Weights of a small mixture-of-experts language model, trained from scratch on English Wikipedia: a shared expert of 320 neurons.
Below are experts of layer 3 (counted from 0) of a mixture-of-experts language model. Rows are named router (the router's row for the expert), gate (a neuron's input weights, with its number), up (a neuron's input weights, with its number), down (a neuron's output weights, with its number) and show model dimensions 112-167. Each number is 500 + 40 x the weight over its row's rms, rounded and kept within 0 to 999. Numbers have three digits each.
Before each expert's rows: a language model's description of what the expert responds to; "gets" lists some tokens that make up at least twice as much of what it gets as of all text. This comes from a sample of Wikipedia text that the model never trained on. Tokens count by the router's weight.

# expert 7
Prepositions after verbs. Prepositions and pronouns after action verbs in biographies, such as retired from, moved to, sent, tell him.
gets: " to", " from", " at", " a", "it", "t"
router:464547501520465430449560524475525503557521559511532519495478565554525466519512527537471529528472505432565496554448539463467531480521428587410487507533472505504496523498
gate0:500463492455499464503507534464514505386491524565524502497513546451512489545523484532485503501506484515490505464542484530517470525510490528465513518461498478513609518449
up0:517532535501538482535493493411472499544490461524440503500528443510485522443528567541600546471452502558495556474480551481489482485564481524497464479500525585485482445512
down0:474524477547505454461517600497473563539462444502464480516457446475506578550530528554505449562452491508460504501482455565501432480491493526528512483500560535504529467468
gate1:491577507547541556501518524514472483442516442544523444490509503487484553529499560516479505587533482533473564506468493528467538482487486480465575559501418484590515461541
up1:534537473560570398447523533531455516483473472506546458500518430477471430517479506569464502507454471488547564532550521574544483464511518511486536462551561488497501496521
down1:526465490590489438495562517450516478462494509482515465487429531499460484465518498492496441522466520570471488459455495529517459515522507460531530496508486556536493499515
gate2:449519520562485487471599491504501453438478581548487467523514477450466487473487530544605519501483522567516574481512501477516527555488457474500518512470563474448562543530
up2:470512558426463528520512492453510511446577574474512423516402458502520506478518552492520561474510482518541579480473470483506499490506443446500473454475543547484502470498
down2:448508480508575522530521502513472582481552548510496514480493489545494481480512468475466454517572452551450538478500456510551465500548508518451501527519490550499473475529
gate3:521467475472419507519488466520511576509510456597646431505495493494490512495485549544545463492520510591474549494494536466480560517464506563464501505487522519525488520497
up3:546472496556518496536503499530511459538496551484498575484461430504520540528436530477432474519511439431492487462496485513512478454550426513567533461505522400423398502500
down3:529538552477512569507515482531528530491513540566501538589509538542480478492503497503405519444518497465516583486520597426509471452491453491452534478486402513469431500490
gate4:550458526466504457457497487455520537485460468494542514515513457484532497485581490533445459473453471465620590455478570523507489497437507476444463502519474563528500483483
up4:598467479459557494531511505488508546457508512428518499520474517410570461521475458559422532521496534497592513509503479489488532504510454470469455546534532453534507505476
down4:447521532472553509471494489429503457509488550448519571499476504531473489487436554473588502422500475534445482539490487563512455580461521492509493413514591532480538499474
gate5:460538495493444452492527418527568478497488519505549514498555486484574552551435554542444578522462467468467524517418504507531523517512497523443508477509495572471509522485
up5:443500545474525460555497488548491508446530519474542486571474543521530574521470416474413512589525522502597478535503512510447518520472522522511502518519573484523444503515
down5:515458468534534437464552465490465531390512415543506508556522542533476482454513471539536504527513513550525500409540569486535445443462493532506467444530477481452504553523
gate6:540477468447468385474535467467514516538532442479469455528458488556458510413429508544490560530491448524538472495471455558524455491521459496467526487486474524465495515507
up6:552493498483538505513501449489521515516491493509468443439535530493462528524515544516502528531481492504526531465521470554506436444478511536481500424488522566452532465523
down6:454499498510516463529440541491522494453559491522502488481438505484504429570540507498528480483465490507478546512497537534477518516538542495515536563489441535525470475548
gate7:526497484571478503407509527450479491542468419511500525478493494510478562452587516471467420482489531462464499459481486607564526493489464496560452458481515449541419502501
up7:453496514508388494428537561478498483595504517466528483491537421507429484499503443479440522549502529486430556535521470485547470479562484507487479451506455495506534510476
down7:546500490486488519415473477550551485483455541549527506450501480526559497524506430503445486511527547438479526494471510553540518577521427489566523566454491551459542550521

# expert 10
Line breaks after headers. Line breaks ending short header lines, especially after "Species of moth" taxonomy stubs, and after table separator rows.
gets: "\n", "-", "=", " that", "ay", "\n "
router:542471480550510492510504453542448543525495470472536497481531448507537422565524496512529484472401475429535452452489488447530542483436482560509545437544466495482511507486
gate52:495488541486472552443485513498454548535505435463538522508521426467514527494524467491474480465515523524519464544509461431558497440505504436514441491551485516483464529505
up52:505469595509508476535521459514535445487590563529475491474435538550529530482483459517486552537465441531404519506453528554553429476463479500501498519423436487545444498454
down52:481528456495433432454412453487479526572500414370524494454498469503481501486529508495459512544493515516525503460545486435485546493570445460617468528499483486491521473521
gate53:468452520546472545580536503503412514463539483502515505526468472531489510496497533497509533465503480490473468449577482456522518461458445563477520477566544490540513474579
up53:466470502511461493560499517491501533510562506496537501503489493532500468560451534460494466361440508485477481481495532470587495462483470501478507441529500544548523484509
down53:540538446517471522478564531509465530422547468549539546494504457514497490479526457462572487504475524522499515509537541490477486612476483442510505493544514508535531605491
gate54:504517487511465441546521482495528508498530460469556486531530480509570472540508496510456531552491412511553518426552540493523501453479436540505519554497462494461487524456
up54:523479581514499538438521426504515510523560522552471457489437535534522456526455509493473468449552513581440464556422455484474470496509541432498497465498561522536478518539
down54:505506487517510525481495483475507481455586459544565528484520518482514560477508536589526480549521517510555442474525516469481574526520518519557490490441474487550570487557
gate55:524462515546488492490528455470420545498525536538548536470481444489533505567489513484544432483420496456482460448503454528509524544489507582517500448506587512498521524512
up55:462423505517512523595541468487490452543539527498506499490491494540584421546467509448516472468433531444423493493506510443524472518487457582497542501560498478514504536459
down55:496511452476503506455476542550419460532475545489497492499442456520427493474477555525552454507452478554564411471460529461499520527536405430526532507531572500523490484561
gate56:494497512522520408558508472501432440492479507496490466599520533496572515506496549522495517498413502404566492512468550487455477586467499564490523502484526500557535528491
up56:534420505452478501468524490485543515498429488548506456426511522559496479500479485556497540550527509617498511458499510505534493493470414428498490527499471530469475489459
down56:581446450510467430481530510438527557500530531489502520533546454571521447521479565467538496477570528498537451518533447540549483538473404533571562539532506434432503483480
gate57:537399510470543417464521447466560485431423448443512528550565478537461469491482451539556498518524482524486510467476492501486453518550532475498541496442539569495532522463
up57:575553448506550460538525445464480479471444515514492471482510531462517522558524539459532437484506490505480471424526527417458548476457603553492502469534483506509618507543
down57:568540480483499471536432492553503523465529501442499556480495525517565462487381524437453532451467469462500533589469504570437434482465532530498488475444536527508569485496
gate58:456453495492471501498543510506517452440507488509536482575483511454485481434511514504470495550464586539479552486532532521514498533524463515525488493513416454524546493448
up58:414435492501532516459509510493522485475524496501526535502507529477524501478532538451492464469496523513506485484502461498496465390511458495505457432487447441458465526477
down58:583517445559521520483443489571561501438555506416439470499417575459526491475573492461486505508538501594488474531449486506489570495462446451532529505534481439478534455591
gate59:531502482501495496530513480514479461368489505535393458424540465502491539462535550496468460547506582425481492548523555495418505521437531503544509537481508439544569497516
up59:457518461525483532452501476501549498555481442535522456470557485550485547565458445527511492430501492487434474480584482519585546520476519513518483519482469519476500524501
down59:479561515444529531490502458519523538454467430465538537588561499517500537432440510435601508486438453472455431520527517499508466422467499497505468433504544476506494472542

# expert 5
Line-start list tokens. Tokens opening a new line in lists, infoboxes and tables, such as a list dash, a year like 2010 in census rows, or In.
gets: "-", " |", "|", " ", "al", " In"
router:564475531562544470532542426476494551545517512544454469466464492564487475586497525484481522481408519445572560474527464515565492523461439499498492459540471482414508544469
gate52:497558463485543527531511470516540549544495512554561449426488494506509496515539515476541462558501531487522508508446480495469506403519520460481530329578518453504499527513
up52:431458538482456491485505525457556511476436536384502560562548427482513558434495537475474505516530532530449451489500487489461452535517472521421521552455554489533464528499
down52:469500415521495516468474506496527547468449545536475555494530537531525430470465475507533488495461488493435509422421436482581506482495501495550430474553559531479472532529
gate53:527525541456516485511521505547565506500443538534566482453476552453464563522536498554499482387483532470568553541505548477534440522484497528548482507417473521497530542447
up53:535475477500513511552508511525548450544498500562477416462401572434433536479560498520529514446456503478538551532509518518498447550436501535564478511431423490510545472498
down53:488508491477527475508549528523496491571506631552463518510465505385537489492534513510484439552417464568474471472476496501449491468480470497484503534470536520483520406520
gate54:522474514476555455475498475451484457472473527477458546518454514530527549555479520475471573450558390498479512503488478513498558475569410509512494503558480501584551489504
up54:545491500526519428495503513501460488470452537456519481487467534398478513473556537548438502519515490448530517500459468448402511521404518506505497472522476513454521460476
down54:515468482407450486541470486545449396535427485506487520529521541496535463422457489476520516494564402480474535485528501490433502474531521483527491516543492502448514574463
gate55:518510493501442538618477500460562510545488449524519440522492516486455545590561498446470509432456520515489539508473516501528513528515473521431486510473422488446495513532
up55:427491485516494545504481515481489446465481546547453553520478488519508499513485471514515459574473539464499550484419506507515522541552499512428541519553546492552473504421
down55:546553471522504575554492482533511482487470414522455463478545474466510500531553464512515542537559522465447478498535536481505553551544512565538494502516469496472498515486
gate56:464439497451532449503502566543501586564462442443557502476481473528467555490457557467446504466529571513483482486530521487515464597517438541519528540577532513491515501524
up56:546464514516527511511512387505532527459501556393500521583479512477489532553507465568536524424499468496525499547546480481568510451468455522455483473546494449483506517518
down56:507504492506489550459429560515493509529521512466532520529500540523462540547558454535448498484481479505477483433563544462433450494479557503489482508573462474553472506478
gate57:493486547506548450509554511477453455495562547562413467431520505512504521476472452460462517495451480484494462419481442464437511489448431492452491554536484468510562522623
up57:472483483509520477503468565444442511440495477387504592571468457483470450501461481492471504538572504536523466486534491491412480529516475529448429472565520552488549532471
down57:524529515481563469562559502487485504513528523486470433444524528556461533512497497467491430480453475515511533488454467445506520482465511483485539521420514532516470515478
gate58:447558436525556510491502387450514540516502569583453472472509493563485484561433459536518509472505467483542522488471507475575527451481470493521480433396479456549526526478
up58:460506440520490481558492353467470525487507526524527505474495464588496533535447527526515457478510547497576552476506483476593513493498502480485505465475525561491504509441
down58:509498422525459515485531476430510463530510513470478534463465541434507572482601469479488515509437467402526430445424521451455453462533501560508488510499484483471517497521
gate59:506502505478532548476479520464380526585425456441538480446613485549510491550482453502476467430588496477528530571494496477518522497533512434502554525555492493422414542459
up59:462585481486533501531513509365484509542530601483481503503447446503468541529431499498455521436492481477591463488500440453529492492542533512499504442505545468548547506478
down59:514536519486467520523434515474544473414483492542487543471506491493543551481502580433312497516572492426466525466553463460498470502489457515464524523529488540484482496487

# expert 8
Infobox line breaks. Line breaks, colons, pipes and bullets that separate infobox fields and list entries, with coordinate marks like °N and labels like Born:.
gets: "\n", "-", " |", ":", ";", "′"
router:544493529489479460517547481473483487510486470548482493464478495555480445579481487467567492454540502468485533473475551498519522546475521575425510552505536538468519531492
gate52:497459598549500522506538479500561494570498489480518476483477566477439528546511572514499567550524484560544557552507518528551517603568552483483490505494532492503496510539
up52:465460459517539503514498504509481461470548477511505551515491509516476461557505487504524563389540566455449570493480471522493499452495413533468542514526440463482454518559
down52:485491451432528492554466513511461501514535548532554494551510475528538562546526506458498476549458541464486496485410523553449455532441544548483491490471473598439551433514
gate53:486495465522536421572522455449467434437449490501553592510576531502507493458510530456469456473521555440481468509506469490524506493554483457467515540497460516452460548551
up53:509468539506476496492473453495580568497539467473449504494458503469461519465481536487534488437561496584447517526466517502500458484521475519486501517582531540564536491488
down53:566503497468541520425469508458478492528521477511474517556488542481506467537545520503515468506490589458431541519510541491534418530469512493520490568540533589530527563495
gate54:481580530488545486513499476476513538509504556471486450472508542466476485528493513537525455447529466526569463500484529452495463471471486441384460529592530459473548486522
up54:536463488485474472528503460460507513596535446458467563517512419490451530424528482477514500511505525503505519471455510479506455470504474557526470497585527566510457512487
down54:436492567558430485406509527481564502464471465553510531483417483422502500521509459569501482413508437514481517493466547514491532523499459499458485460405517445432460516481
gate55:443553461443465570560526551503592445443460495544500617544494554507511520564546523460540473542550407498430517450501496504490468482543481521531514550440465532529517503559
up55:479491473476470466562482442489511460473490495413532495520480493504498523584464441464471533496555508538531544508486487549586490415547573456478452488511460550549496502427
down55:555511507541461425510548487497467544451489487574481501489534449439507445435552548522451501467531567536541444483470512493465568560465488516481429500517483530410484491485
gate56:473451568508489546537542534521463527472500513498535439530481497538423515502568481470545510435551478493468473472510569530397479441484510503505512534529436515467599519494
up56:520444478504527565541493514508536455440584579473523459437519541522414457534543477489478489527533474522487562488419529516522497453463467484498511523498480451568540475478
down56:572503486570485450446520572501547542479488381466511563526493512518575431465408512497495567532517485487499436564597532498462481527459529475517475525485519519443498486453
gate57:423541496477559510506448508477563544454514487462544561580513457456523411484562474434511445554517547523444480511429491499469472575501524526486511515469501475536487516524
up57:628506467538531533474487498500507540519535462457515469566537534534519466479447514436515559520527506509470512491503483527521522452555489516554506436550505564528538429486
down57:554544482451467440480429431525473487474435504559480530430499501517504491535494533495496439489447532474536496490487503535524468483485527482480530483540475477440544484537
gate58:558500523506586495568509489479501498527470504523462507461564484475506550506515528495406538500414488517517513528482449477468509465515516482442563474592449473585557524567
up58:471551503450484479501506551493431536519506578566530460543443454503498464514583506424577471468480531503537437446417454524452544514471499488534457477489474490513581499510
down58:484458483493505458464629464485495523458439537467459506510458483394534494562487527487523509525623414591503483471501561419489548519536464480522457537477529424441506506465
gate59:578504480554508569532514490464479484522501454440518489534547505501492475469540536554539460527506414539502477572439493501412483521523474615560534519502513499481507490556
up59:520424458452491504459482545527484511550524503525450450534581503439491550562547433471580525583523486489470544481515501543520474484521482518503491540440461461522436527483
down59:486474482556537422555428515518475481480585497588532487469552438537550436438461505449529451469493563490496530470500525468549515461482470468436472536531384491506474603522